config.toml
hidden_size = 768
n_experts = 24
d_expert = 224
d_shared_expert = 384
hidden_act = "geglu"
normalize_top_k = true
balance_loss = 0.0132
init_std_router = 0.00679
optimizer = "muon_variant"
batch_tokens = [65536, 131072]
dataset = "wikipedia_en"
Below are experts of layer 3 (counted from 0) of a mixture-of-experts language model. Rows are named router (the router's row for the expert), gate (a neuron's input weights, with its number), up (a neuron's input weights, with its number) and show model dimensions 0-255. Each number is 500 + 25 x the weight over its row's rms, rounded and kept within 0 to 999. Numbers have three digits each.
Before each expert's rows: a language model's description of what the expert responds to; "mostly gets" lists some tokens that are sent to it at least half of the time. This comes from a sample of Wikipedia text that the model never trained on.

# expert 6
Words right after "the" or "a", such as most, first, two, nearest, main, and nouns like film, band, village.
mostly gets: " first", " most", " three", " four", " two", " film"
router:460480473476502492487515526450475483507478494485486499489539492509500491488530470478552503471485492450525485527509516531482537513490473482475475472472511502524518523485517525524516498500561500490535472477513514512479471489474487522501488518514528543534515471471552480448528523502461482536479473501493491535478516494535490479484512522484480518495544520474439514522515499502463476515509466475473512521498515500477526480525498471509531517513493480475474543513526530479480517572520497525494472500520466473484520480483535449517476492524486518472477486484535514469469523490449482474479512524525492471486482558473493538473464520543476506494520529498491520522481523520469514467478477514479452503547507523474530536538459482501503482517461459540477490552486477521484525522487494
gate0:494494503552507508539503501478503523506521533484485497437493515510485518564497509507501515588518564497520520484508471505499513507486499507478493492523487526521521490501509436544558485498498463530494501528519496460464498493515509494491496503502524512488519521503534494493514510499481505526509498491483450511537536506493488503542513500513502512502469520524505505464521516536524523479520464496480484516495496505475452513513506493527479458494489510498553475501541454495490503548496506488492516522534523481486514517509499583551523514486492503514535502465493527482540494511520463486478451520508523515495504472456510504505479507506522505493559511484527508460490489499557525513529505491449507500473550459544505493517494460520544487525490506541493470503500473520520503485531484
up0:481496551496533494481473502510463465515505526517435513476500534498510486560509552493502503545526534514498513519503442508486519497536518563544511484510471527551514469494504525514512490445503498519434484506473474475493516500534506456487478478512474496485525525493484504450503478487454461488511480501510465537508460524509480473541512516535486531495479500482487494504544473515473477517488485491496507560483513492514501442480518507540510500529493508497520507543494471546536497458462508534496535520506515492493523516530485543514490495541471457503518520486470521458509465523468494508491495480494461498477513542486530490512550492504458474502542551496469516472520492476482515479522497504498519472538460507480508509482527482485522472516506464483496478525505495479535511511481502
gate1:495505490489484527498462442478471485460480498471494492486518527461527500470464475516468530473517509512535518517502484539492493532530491514509501465503504529568487503474456511534510494481527448469517513486447479505471491489585540498513438513498473510487514534468510509517557528514494495472467585532472523482449520463490474489512525517487470488480461468464540538473522471505516502494460494496507506542480539497483512489512537509476532483510513525491473543476514499537485567501520507481475471474538512479490502491518514439488504517509507521524499516512480503477535457481438541436460523503508479464473488564473466523487473483492506470505516522538475519545514517506467513512475531522483497500500480501516540509498548500528506504502539484491536532490500518480503535479516558
up1:517520471465554515515488474489530522462513527509507502467494551457522493504552474498489482487527505496462482513527486526472444518519477476548520495502519480484483535498477536487527478470547469492476471531489502523481511484553520475516449545498507517464534463506496482546484537527516451515470471510515501466479498474502467444506463499496489503493485505437524513518515483462491476496507510498498506498513517465536510440491520492470502478464473499549450492494507519490475504480509495477503466496513479487463477498512439503444528473537494494505526488507479504447514490499490492460481532505548538435541498540469505495472460492509493479480511530513481472529475497512465480493523524493500488529506481513477518484451486466521468533486524484493497492491526507486486495530496526
gate2:489506492479471501501473534515492563506548459508466515538496513479542483524491506538545521469463517501507502471508501488522541494494522465503513489433525545510472463481495512510494497492495466503464516518531485516511533487480520513513475513474532536512490534494527495491509523546507442478493517491490517470502504524486482486434474507460508504503463553484500501457492504497529439491523530449489505531470507509518500447485478470545515541507540506497518517528507488504465462519488511465506487490487465480508512481506478503540469449534499551517484504468522458476483512549469502507465501496483498468478560477486466495503509500469489513514493461478511498471505488528502503510504530496509497479563508478504478519552547506537507497518515475516467554487496490484476522522496475
up2:478488493472448496482478518498509546509514506504449515508497512526485477540472498557511465487476474487496510467485503520551495443482490504513476474499570527498501490470497475537534513528538510536503471487513482538554523523455481480461522521472441468463531492501533462473505510501500505476444504486480488536490474500448476520506547478486452540516510540553506496490448484527473473493535600483508505503519478473523523503472467486510491496478498478508476526485504500471534460505542480449489502514481529484514504500500505479495530505529516514485528493468487508489467480510471527529478482514486500475498575503519495530546512514483482494522515523517493479499538491452532520496512496512564500484512469476518473476520531463516524520515501536475506520484501488466495506499482484
gate3:491472507517559494494501489476530512515478523482489508526518487481489527497539492560476504471498502477513497481486496481502556489497477502516462443466499487484472485486497538548485460495513483518527473476541469493473506506495537509476467493461514497502480516502509497506505518497511525533474548508476498514535495506520484492472498500463496515487497505482528504509502435521519530477494465536457515502442531520475480459514495482494492480525508495488522538513499527519513508504475507527516469499480461536497505508561491447506503470563494550475480508483498551486508495517484518507490505496531484494521509550500452504459483476516479453480533495464524514520495500490485506503491489499498472500529498481471570489483529496500473481489471474496547502489469525493520449492494476
up3:535502512481517499480509532469544491519497515509493488484556496511483491491522490532518532482505504508487486503494489501528514510500490489495491522509522517499471478470540534532499469491501480488482519466510493492477461531537497491517496476477468496503498521518516504508541496508518505507490485544473469497531512520492510498468491485500497490504487487496486460503465465520478533482508462528497488478476527499526490495482504464501498475574503517465532526483512534484474528486467526533512498464479486499515516509509562483533510510491525496467478451478513557471514492505483484505463529525477500495487509495498495545486478448524524485500488525524502544549469479509475495476485487449513501515511514507456548527501522484458553507520501458510520502486463510456517479522466456
gate4:488523475479528489424522455493483507508503461496514503504502497525509514510498501478472483520464540491516543501497506496478500545460490533512502464486486459521517468521521515511522507459501541524522451478465502510492539501506468471536521503545508532496551487488532502523455489514483471495533514509471488523557494505471507491500475504507517444491518526488476501452496462522500506543526518452451498526488555528521455487502510501518486556510525515472502472483518533506488486498513507461518464500483539456500488507463526520537503518476486493500477478498434538533510506473490516502476487544493531503516493473482493523514455486538514459497500469525522523461441506511470529466444523479479464518507512521491523498517484499510498493500488531521495448510492492524483538485488529
up4:476441448516531506561535510445501473531511508544499496519492525540553499498486512512482512503533470523464461451506506538475482487459505521472456539583472529506524504484550495539505479496497501505505494488496517498485490485535481508512519502492454514487541473529508507488520486524497481503470487484534515500475483490461548472469468487469519454443496530488552471515495429486516471503491467505514467503511472492527528510523484488476542495513468525489514513456516508426524507469484513492455543493493483497498521515451475466499489512495510489526503506516495504516555532530502480547466511459526502510460530523455450485496516476500537464531495491504447479490558519465468513503534533513521501472534477484506498467476481516497520489494502515510516509501491505501519505501506525
gate5:526505464510563500483481457491512482496503484513477467486528540552479502498482500515463535492509492543496484503498492522477475471517493520519464463478520476471531472502488505454520515447473498496513516489499501503514499484513512462540488477518492475489508501521453505481501433488483474496506483492518507490512455493506535517464484571462497500480462535528478482462499500500482459507459482489511505464484520527511495555442507508499543493497514480501513466492481523496512491474487468493493486487454550514531564476493496493516501486498527527494513530497480492493494514476494534474555511510515491520482511505499482481496477506457519466461454482492480513547488501432503563493487493533523472543546467491495536499490480517539518474506515522496473487482475504479514532508488536
up5:512480497543528520534509491504515519496449474552513508501478507471498541502509490507521505509507498547466498484523497553524525489523491516479482512513493519454466499541554530536533522518466502528486511473519491501490503460489473454526522498501492494529533488502551523488533483513504517507562490518478482513499497476501549542545511516483534499551503565490510497482514517488492513496469495519510507473513497455534521498512512495508513499504492489541486531480504468519470495522477472491471528483468486491537474510530484472535536489527514507497541522527516522531506510473519480535506512471483514442494461529540486473497533527468495500510481487460528477510456495487500469464529504494491474501483450488474512519503470481515510474544467511483517494496444486522496525471467529
gate6:482489484533512505514527494498529465495489447505495548526452517482482483491531476519518428497507502489536489501495502486527491546524484512473490443541477511461527551480479513497534487528501494520499496488501474500473532511518514496475484536509503506498482484472509518534519518471520464505476507465544493526500455475476493511482516489497495546490544511458504503492481512462514491463470496485507511492472471535522462507507497505508504493507473513492508484508547507527485489494473526440523487498507488496482513514500493466488517476519481508488485486537494515490548504529500486520575526500533481521507539466439490472451509489510464486491524506510476485510496466486493510498505518507484504452498484512490540501479502499466481501485556498482507535474504515449513500463512554
up6:501496544500509472511467485485548536507543534513495437496543521513511496480498530506463552523477484510512497491489493507504512522520486512502500525425496524473494491527531521527497507486500476493494503481493499511478493509509484470537546515497490509470484508513483505461482537514456545494511540479483457494502476514510510468517557487471557462508485484551480465511471502513461504523513506512522464478485523516428501513470494550500491485491532520500504502481479512525479470480545480533492469509503528493493512506482461511456506519494561494504533499474492456493499473462481486542460471508464481523496505513536521515524517535509493486464485473495499500485487495525519494537506489464512503532478491464520523518507465521489513493560500540522564477510541518519508499517464481
gate7:492499510521490468532531480508477494499528465480528494500502465506491486456484455523486527447469521498494534470497515492491465487519489520498494488485557526505507484515479525508521503505479481492527530486466480518506481495504484516501481544503498465515492532501496497513528487482493511533486445491511502492481529549477487507521496500476484523469520499461491576501488492469493454499512459493505530513504534500461457479531513488543487541507497560504498529523520459436531516527491541513491490518501521500496527504479542499530515466485535501541474503527518482510517506485472515462523498480493426486466455526506495484519509484492518472485522532515494476515512531526498538459522465500489556521482481511508536485500524507495517499516511473516487425501500536480491493496505467
up7:510455508514493492491481472489506474542511460504502495539524430502506521522506525527509497517546464510528533444512520482529547489459490494506474512493490468476531513508541499529479508490462524504518484460504504512527475478482507491507472520479495477519498498513533454504520455527528551514526471505500504502518537462510465512525545464471498499530530464492502501455517523495499524493510496480506464518467505487529525528477494490493507489494523480502547492470499494491481501471544505498502478516505475480480518497530526527484446502482513462517479463486487492513557495522480526517466476513523468476526519476524537543472463540495487506475502530506499522491526524496476457475504485526479486469500511511491464531468472501524553513500512475509455490510508518529502511502501516

# expert 14
Nouns and gerunds after prepositions or "the", such as life, career, own, awards, election, viewing, supporting, often in section headings like Career.
mostly gets: " own", "Career", "See", "Scientific", " Nominated", " help"
router:497458526472471502528525532501457523488486491479479468489515488505468503508523465468493526463478532499544498520498522522453530495495472472485489476477481500466529525483527524539511538476476528525533494450483502494461468462498493470492512484498531517511485467523523469423531532484475485492470527533480525529516534557534492460510495535474473511480520474471477494529510507532493469508529497480466520538483467500483532501503483480474518499540488482469496485499529545496505525474499487502485491495495465505486522519467527465513478480516483468514488493481513515514504524469442461522473549528536546496532524530468492525457489507528468512557521481441485537514479527525492494530474515491481505489526532525470522525543478493501533518481504504509463521512431481521505516510463498
gate0:481443489553506469530474485518532470528463506507496470491504498507530518482543521531508477472497494559486526516463487507440531471499497459517448504528504494486528459463513515480495563451512468491480489514509496501560493499517495483550515523507541510488466508493492516489506493493509471514518508506525486472523515485486500538489469464460525520566479524519487475493522538523525500497508504475527506444529471537500432532496480513488523498499508490494483502485539462505507547492535568487501468497556483473515472518487509503489497477505495543483567519486520545506530485526500498501504490398506464494508539502492475481558488535499524490476572457498534493526515528552502492451490479467525492540534468543466483489497492503497504466497516546509480508525523491516530564497543524
up0:510525543495507542488490503494531470495509521538529517498465525522463518514533466527515474566487490479474505511521529521435516539496511493492501491480509524507506500479503415500485466503468504575484520472475480515513526477520502489495520528503499468472466497530465500516522491496535475463492459508524476497509487469527507474511504525529474474490498457495531514485511522545506504462508513492481521491518539469489494505496503471522452483471536471520507468513536523508532472496505480505519508520489506462473488524514507498501505505503480501558504500532467482478442510501509535525504533518477519512461424520502498509501514515471505545505477504509491477496539514515478484493486507550469494495504524488468512505502526476511539463536481496507487498511495524540506473525524494
gate1:512525491486467536520464498509504480538516538536449552491545478529517489530493546489469509501438487531538490497525518487514470508441477480452500502485534550471524539474524522528541496481472503502547537502514534498491497502526500509493487477515490507497453501481496485511492502513501497489536468516506520510517526467511478471502496487536510471486497517517502449546501534484515430497509464493501506496492509500475508546506523497521558516543528495476482502468513505507475482505499486505495509505513468491482501511516517523521516501519476514512485466512448494503508497500516513515525480533517489488516511491459520506471458493486499506582502486480530510500498530506493523471530458531492497498507474475518489469470498485476504506504541508491507532487507527472529492519517543
up1:532481489507479515491569510511533545510513505518493500490511547464481505508494488483507509508493461460500496500457489490509508521522536471499495513496484484499491507502462498508469476526527471512504453494496511488486472518472497515496497465471495478480537479510485490489515476502459521510497513478484475521476489476512449499479548528476476521547485540510472477448521532488517503482509473522485544447485504522503482457505523508517487467487492493542517517509508494494476489504559525473486480482491497471541521526500494515499489526515488541467503536511500502444524464491490534521490548437487506495553477490507493500443513448490518484468553515487550517514483514479438515474519486456510457491539529503468506488496469532447477503509470481458466484503476451483516468509469469
gate2:513499457508490494513487471480478496514486475542503494484511510486464481462519476482472528488512534546542488550470443505525490499499496528508517549466490525495492503508482513523494488512486464511530542522468537527515515465518491452456459483453470534497510470508514504501535506500479519505469523491507518508527504479518518544474515495509444505473508518486519505485505533529513519470483554529513508522461508504540495492546520481518470470488487498504571506532517462474497508519468471479535489505529536447493484529479483509463490471508514505500505497516491487534487512531507522477507496502532461530446506491511517533500513527517450561473502456483510505535510531485509581548434579512491481522479489498510510493478501458493476475486470502503484540517489538529516503496480503
up2:436537494434482545494495466488503557487514504509529488524499510438537529462523520494548475507492494513504536491519510487524542505520478499486489511484493470498477482531520559535506488480491497480538510504492547535526502536469473522525526517491458485534525503465499514506515539515512480462501540449506464479529469471528498484513485512459524493544502464526464435470489478498497488515518482467437504511547515465480489482497510489536489507491507495486434546483497506481514486504480537516480477474478523502478483482539519506521508498497464501527503458506480455508544513506510513467514531480522493451505507485495462524487508532501537504504464477517505505536499508478507521471526457469490490501502484471518532522461541514501486498473494500506529496491542526467459522474537529
gate3:548480569522482503464457463471480498492461517528501466507497507465530524463500485545482473523486502485495510467475528499478518513491522474489494520521509520525489525514514497511523476539485521492508500498472531507530481556526518545497555533530493541467498465535538491479519465475496511489512496482502494497525513502516497457488543527537508497492520531493504510490514526476502463526549506503517515496478506523476461527462493533501478506503501538492505517530468478475459447475449456466522479513476535499508482477520516501492475524535527468502481517500502479472490472479520510496491508503507472534474530504494490515488516517545452528494517492492520489461472543509554502493515464509551497496529547518529449496482457476482504525450485508489500476519529478448474503495491508
up3:487508496503474496484502525475480470415475519471544500439510506527496465499464496477489535510543523459534488493470516499492541527470472472509496480505480525479488509516528470488470486534473499528564520460490533510511538436495509567535514542494486497509464497480457480497471503507509479506513474484530503495494474531515473486547521485487500478478488496518509497471537524544487464525519468504494463510501470527504577539479568465545520483492510487496516524517468492490508530513492490477502534467508458471458500566503504421488510528538488496437513463488480468513491519479548552535521448500491503502501520489502475476531531479482537530518513488491536477524544495530473495507504513501456475516495521495466510499533500489476528479532524472498518496476492533523493479474523523
gate4:486476491456502544521548517489499524488490484492540527514482481463519517502496534504519511464477458515470519504490481510506488522503505510474471521487483464498468505507494492509502495547495513522478510511491483502498473493492555553455485491480509529501511468510531488482505525490536497497476482531495489505538473505470519496447520491477528513525529487530479545471498486477536494493489453478521480451501553451502496464522520477428507493478471487485518477537494488471515496457500500551505539508503534529480470506515514421471537536512477482490498527464519510543493511539520544495526479484491465526481525536504448473451531544470511496519516529523494504521479580494487534479476505487478526505532517480495544517518509536496529514518502483515490539532473465491482497496531508
up4:503502501535514561536533494478493491493502495488493510505503485481479523545538498511501490468463465507474512461460510502478466476516452526491497508537515502501497524525489508527515495535464493517477470491470489508530489485536550520527476543491500504490474461469519503489514493510545500535491481529459519486481521488493502492457505461483535557509504507523511534533512456443511468534521470485527501467471486476497498497519487484470493477477454495523506511512533522456554481486499448529491531514463506509476485495504527493471510516516466485479518520452547477526501515516467519506538527512502487477496512502500527490495510526537503474511528528505530509533514531521513511423487508488514520507541505526486537520521512486515529519515460493484479471539512509507507465487476534
gate5:477495495493528546507502505469467549487469519502518471493524518469489551469496489498539522506474513493560482506498509454495497496464516499504493509487464518518517505492527493534493531572482493507514521482532502538528508498473506518512474518519449502496493492511548476484486533481532492499440482507521499534461450480482520538498496482514513510488520518494465512527517506520493503469478464552459510492490444496494473520444499484513539471544566505506538513548492480542516504485510476471486478499500467490499522526466513474492516521513471464456502515488490533501510475485488491480492483549515499531494492500481497496540474524507499504510526456504515525523467496527480477556535463493522449477531505553477499499474470466500448492541490507507481497511504493451486492495503515
up5:543481467484509521485460528493511513553471527537497514479488545483523515481488467487509528465502499528526530529453494526500471470541481503527518473506476458452509451506519434491544519534524552521485463496530469505465497486477492476493476468524522500518487475572537476502534498490482560487503435471526510460517499492466541526466506557517512510500504484498491492550515503502486548473450528466490453496497489519556521479482504522494492496510544490503510477538494458519548459499498464483522477477508505496535464507484492505484498457516514527498548478527469510499546511521539488498493492501558493478551509464487477502496521518493476493482513473517499473513487492554457489538512488532517512459506512457490498510486539472489527495510491516472482483509523529495482538472502517
gate6:466476487467500497526486496489523478470492518479508508487498474536514491523503511468502509505532514527534485515569520473506538476497494507498478507476486523475498450459486493508514507474489539514524470502538476474497473506560561507468461504511519496511507494499513553526520495460496504480505488510498468494495502484515524466528515531565496528502505473502509446517477526496499478492497503494538488541429518515482483530536480555498503485505498474501536552499518502534474501488515468503487449466545495505503484476516531512463463515486490541504492495524454566489514501488508488506509457472520527493478500547496493513493533507510510515550521476507489525458533490501487510496461452475502506545529474501494511535531502518436518499516505483493464478496527518522510500488504481
up6:490506511472477487532488483506516497478504544489510524504521461499513466489529509490538505530483455483522468510492508435522484473499493534479504486515505520500485511517489493506451487504483510539493516476491521530502502468503522529468512482492471500523482502552492494522518509481484454496466497495469492502517509468496512522529484551458487503510482511477502450488466538481506474520510466496481485478458508507485477490508481515497506504525482552513508518490489513561539551535496492507526503488505472507483470498519544509516507487517516421487493543516566511477459489458513462533521497489530448508525487499526560514497473492494473537507518500466470482542503482479505498516534484504504506478489496476470528527473451458488490502464496463506500513504479457510493451558456551
gate7:474488509533494486498522506493495497462522490476480528499497485522495527463517497461489537515467500529485493494486473478479496453480541497471527474455492462525523531503495536509484523539489511528460511493495463480522484504534505485523554466527438473450502495478408539477488470503479497481487541465489486552472467462555514496521500527483536539507534519499513516552481484482530501508509505525480520492507489490529467495507502474508525541472532514489495475523540452497529504529485500499523496492476510517498539472500501524484500490558520490570517476476500511482485508488504496501497495521489520510504484474489436492520502471506485457538509469538474474465474506503464532506469486494502502502461549522548532491498489518527472477495454479472484481510481528542532472529492501
up7:523528476508528489474463514459536508463493520542505513516462443481526476497526508506520496474521487513465495524559499503488463471517502529511493497524526514540494506489513494508486499498507510509523499513493465507479520469510510478519480489455510530506463532475508501483499484470476504489524486481506537493483492547464468455487559475467482435516477535543485485506478497526528512560494499530471496485524490461499493481535493498502501517492516468515471477529481480524485495505521531470530445530492521516508527523497480540481485486537477532482485482522534476530497492439481516500499523491513512519482492479473454495487482475504457458493460495532547499509474514453488520465490511486494513500451516463458525513512524517486481456495507551514508523515489523511491514501446457

# expert 19
Content nouns and proper names opening a phrase after a comma or period: sports, instruments, parties, countries, such as hockey, violin, Labour.
mostly gets: " They", " Labour", " These", " DF", " football", " MF"
router:469465501469509464497500526484482487497483498523473461487524522512497536489518466479491526479469480468501506531479536531490523513454471474531472485470477464530520527507527527532470457522525490502526474503505505517449480535516481516505503488474528485525477475485510494497534525432470484506465486495503532531479526484525476467525516532484464501498516494469479511509475504517467470475466499480482516524496484533477502454519480467526515449545487468476517523513531527506470525521506458499492484444495473452476539501477540509523470498526483513517466489497533483519487536478533502509496503524528503510495529488478487531466456501464468481511520509494459533516471535533491469483469481483474560471513531523468520512518481472511495501474485463533479538523539440529481521502494532
gate0:553487456497505448517532505447528513501469485506470469468520505483513512495522441539511516479518503471494511526515505496541463536523456489528525492482529467471526486554487487475476466544505528532536469546541525479464491482508445537518508483514467464509502536493548540507461522511476511526522499487509495495530518513482529534518511489517478503467536450481487485500485511515503487500490445544528499564550525493501501529548501540511510493463470458513510481515537468431509524544490456525543517465500530511481501512520480535495473487488537481507475521501513461478524496535485530470474487522456511512516476531474445491495466498464564518489483523496509502517519501471527478513453506492468500471464485514510482498507516485488516543538501466513488502528521505483479539476547465
up0:469508497458499473520490528467519487519480490541466446517527470494505547497491443533502562501489523476496524451502491520535496499496467465510536542470491450487464530564495509504487514501512486506494469483560532485513513472510496568543506493551485474528474493504437529505489514527536531519502480501475487506517507538507520508511520505542500491499532464494521449468498533483459499470488487540516546533524484500506477535485509480487487529499517524490521448513479473502492471481477464519521490520517501538522482489487516475495473503526541458528541482465548523474491535487556510476464514487493529516522472479522434521461493479521523502509527525482521505540467485478469486564529517455523513484492485518489512491534504512498487465510503465533481527536482508523497468496498483
gate1:514546541515484433478532544507461508462524488468479479492504507535488482461528480482486457472497514525531489485454466506487544493453477554509505506478517477543536499482502484508482517479512493488531484484526491515486504478505476506509543484491520460478477504500515499533508545486498446514489502511520519516475504539527499493469499482506494483501501497489495473495529483513491494488533443493495539511491462527505496531535504486537477502546494473548501490458516497504504490502482513513496478510492513549502509524477469515536552467525530502522512514521529507511517498465531497492469493514487473528503483511530491539525514518465483467558466488554516464513486520516465495501495505520514527486511485483508463478498520517481536506526462515499477499484520503495510484512511477
up1:480470516469509441494534529513492503496530513528501457470519528482495473497512494489481466534556472516514496514485537496530511494503460558466519483536473465501528503518486453499566501511476529494532507534511502512534498485458539565505467495449536455538501494527502512520550528483503480485520483517531520509499475530514531467515474502522546491482481516452503458515468494542518524541514451498462514474541493506503469516527502506505519446522480469501530494513541484495491525482476519481486531517494532508469485496476472476486474529497500495494499534527528497498506461520467487527513486514481508529456447492511521497497483489459507460526466462512571519550473510478451490470523474530470530487502536469510516505509523501503470502527507561490522493523485499458492500509495525
gate2:486486521490537502515469492511529489501527519466494492526535493493520517496510511533494531499467534545514522541525495466477499468520494521503523513490522489520512506483488496572519492459518520460478486551510556572495540497523532461457536503506488484502491496489500481470540496484495496487541556447501479470480535492473525475506515505515496502504518504523529531503470522531498534470453466515514502526513526515480450497523508474566476494496500470497475497530500498489536503466506506458517498498537500487490511473525460492519516499516494517512464519494512507492508456498554499491531519487503466520563470505452485506499479566472579483521510470471521466517496524496484496487512526490494493500504509545480519489475530497523494502490485479473516482469495510471529538490477474
up2:457536487509460486452500485502489504486473501535521508457528481468520500489486494529538514473484502519490492462479480555513469500481561489492522478476458496527484511530505503465526520505510520493558500487513497496485530456479491501507451492475471532498467497478516531488473481523540493467500497507561476526523458502499484489498472503524462503547522460494459488527454518510510501480488530534499502497503479518516498566464528497498537528475487529479552484511529500520524507481506504546471514487499499494501490505496506481510494557507544502504504498505511495417495480491486490496487499471534472515483536473526520503536509509459504525487513501483474505509514480482498475522482514568482459494437530436508475512525509493496490501486481464475514479498467502533447506534481513
gate3:481503534523492496509517484482486481534488503483516491450502485472476513473498456485535469525508488503517484547469529549497515534528477488497497490474491519512481501513516474479451497506443552496483501522531510489507494540505490519481491527476519470481522512508504540477500536521472501506528460485518508492466507529526498520519503451489500484497497476502459508493515507517524483488499510545505526489533515502519510497509491499493461498456489542555528546525528510465503490470457513513506451488471468484459537495503486447504478498522516507545498490482479498480477533471513503477500511480492490497479496501494453460503482535484492454531466505473487500459485519487490529519516506479492506534524523505499520490460449517526480556475519503500510568464498503476494497464526518
up3:482528515487479475483529478491434474538486501499509534540517494503531499541488518534502497510500520445490508561498496519512533503498449506453477487519507485469496542480439508514482522499506474524509462449496480499523498500540502474511506537519525521497501510485517496498477480532488530514508496542481525518505459485499466477471541497469535569540504498517547486495463486523518518468486494500467498492536515529533470556523473516509562486482518490529508462442526509491469495469526496495483525507505569486509481538496462475472435454464510490528482467445504489525458490481546528473523470517565488460479491522496484509530484517504505478504517541490506518528460497495478486531508522486496438499488504482547507508481469510529490474526462521484507541561493501495491492496515503
gate4:464483510508511509527469474465486509483495494526477501514475496496479551486519494519492498504511479488508484478485534492535502508482509508512507526493556487508462495559471494457485449505460486463478492458506509495507518509496505478513455509499523543472538496505476477518532489486461502531487512533543508537509502489506503509515475500435506483497518521460513520495466540547500506494549466504480470516493470513528545505524515502514486496505511491484510486507542455539506475509514513426492492488527513498506501522503528573528544491492440501476557470498474488438521556486495512519501452491567543521511498462499502456479511478522558504504505519524529513531507551479448485504543486474501504502503485507492453499517520447490518524478493459504483499497498501502484495496495471
up4:488470531503468558512507505538510511462514469529479513509514476509470522503513498512463501524523497507481484526495521542514511508484537498505460484499503518443492529496454440462531517470480481526478479483511502508493520510490523449520501497460535486493515497536493522511522541508481506487507488539490492527521484484499472505571440476450547510466480545513513507481477489536487501530513464502499465485505465492529528520510484472472475457542539507513474523508534514559499507490491500524519492499524497504482515491498531516513469493520490457477502511527473510486504490533484497555531497473488525512497498520495485484469520518483551472552482489534509486459539489498484489510460529489542507500516535481469506468427502535499524492510497461468462418450486509486521480519439510
gate5:502492550474481508495496540469541506466538492529475501506490514521489470519502478529489526489464492497440477468518529497557509485481507522477470514480479546478532487503511527487443527522533480558525520501533468506505475490501480533493511515518504503489530507511459493517494496503489509542488484478462509501510453479476478488532495481532491502511497517513520539520526510497479494464494489527516509482496440520480559533499450489476477503509462521482460459493508475578470491457497472499507478514487520492444517492507496498497443507504516493493502517544560504522519481520438487563473506512469500464477513457515528497473531479475484485483495530501501519473526471493507478530509492553530495488513521531479518537473505488532507547532500517488515521491463512497474495515495479
up5:506501539502468488513487512495497483474534493513523499530481538514477525472509536518482474436507516493521507538511523519498491511507506473505495517485511512493476482542532487509533525533496455494508508513502487471506472474505507456508502511508543494521512518510465477513449541478497530521493480493484477444497487492460469497469495484509497493489480488472562533491454468485531477435509494514520488499467473522498513512513479509524476519517494480488481548480478504489495508434497514513526498476499487459498475507533533466458471489524505454520514486519529490532513472563485520545489510491479506508510494484535507528516480497472483495486508514509520532490517519461531474521504525524483503468487541513485525528505524495450539520468552467494487524484452539534484486502525503
gate6:511501522471506496477506517501463485515512558434502493539443431478504464489515512489474507469529532534525508521511484473518560515515472536475526506474526515455458470486476500508473505544530494535481518470501554481489508496540506463468505519509483495524450464491486501507502475498528511473477475488469521529500545479491515494455488534482492473476501539538549542494483466524514465480492493494475492472502527517453463491471503462457535522511503488474523493472507513502522487496493475477548537555501457523537524509479505500490479455486497491471553471516496503521524526533499496502537530493507522473472519455512504517510511471514504516470487518459523542493522469458498553472517487527508532525506494553484503495489491499513496509512484484503503514518515520513528472510515528
up6:501476468495475515495522517522482498491488503526525461503517502524502501540493451532524486485474520498456508481521476512500510492522469466469482514474543494502484502487504507478509484496463470510491531531478484523532540525505499448566526500488470496518491486482523518463511509539528496523512466501458475475524532494491488495517475497518494520507515524523476564470476490505494510477494495536484519510536460502529514553479478481489508476468502511468502455486486490452461477513491516499536506482509468497511492515480520517529526496494500515435481516496495470531530504527484489510514462498518448521516482500508503473479512519480506500504510490530487493492568500503520513518504458500496524510506514519454490487513523520485497511486511505518449476462537487479537467526492466
gate7:502515478493492482520467491451502450543487470491469515503532514478521505484499473484477499514498484493492549525479511527489483496460503523461468525513503476464435507547515510495485527496498511484486535546468476459515517476501529525478470511467512505519567461498472469461544528504491490476498517466480489505506488519524495489475539490518541450446523490484480479507464466511534515531523495488456499477487529514541486501494451485527510487458487497509467499522475521495513476515479457505508502491516501515488492503502503499487502499447461477525530506505491551523513486501541489477498460505530496498504486498508484497463512495462506481538486510527501506532526518538476444514505488461528497457481523512489504514501462477519441482482525460537536515497523530499533506525432523
up7:513490481551471522470480527498544486490512537478497473512505476502470525489523497510501422496541507499475492496541504542487513528494482525521487440524500520519502497495523452464483521485504505528479464499497525502504523469505500505512499494508485526495499479526496500451479451500492480490531503427543525480502451547513481481496502484507487513452497526456491484459505486507496487538502471510517465490510490494488494481493469459503510517512498504466491490495480509540533482471487510530480520458532497482488512498461527531468512500505487526489533484569545491516489461483473543577481520475514485522565524522538503549480515510502516460479484537549543502497511496559500471507511493540514498483530547486510449460532478494510492519510499513482464456517555453473479497480555483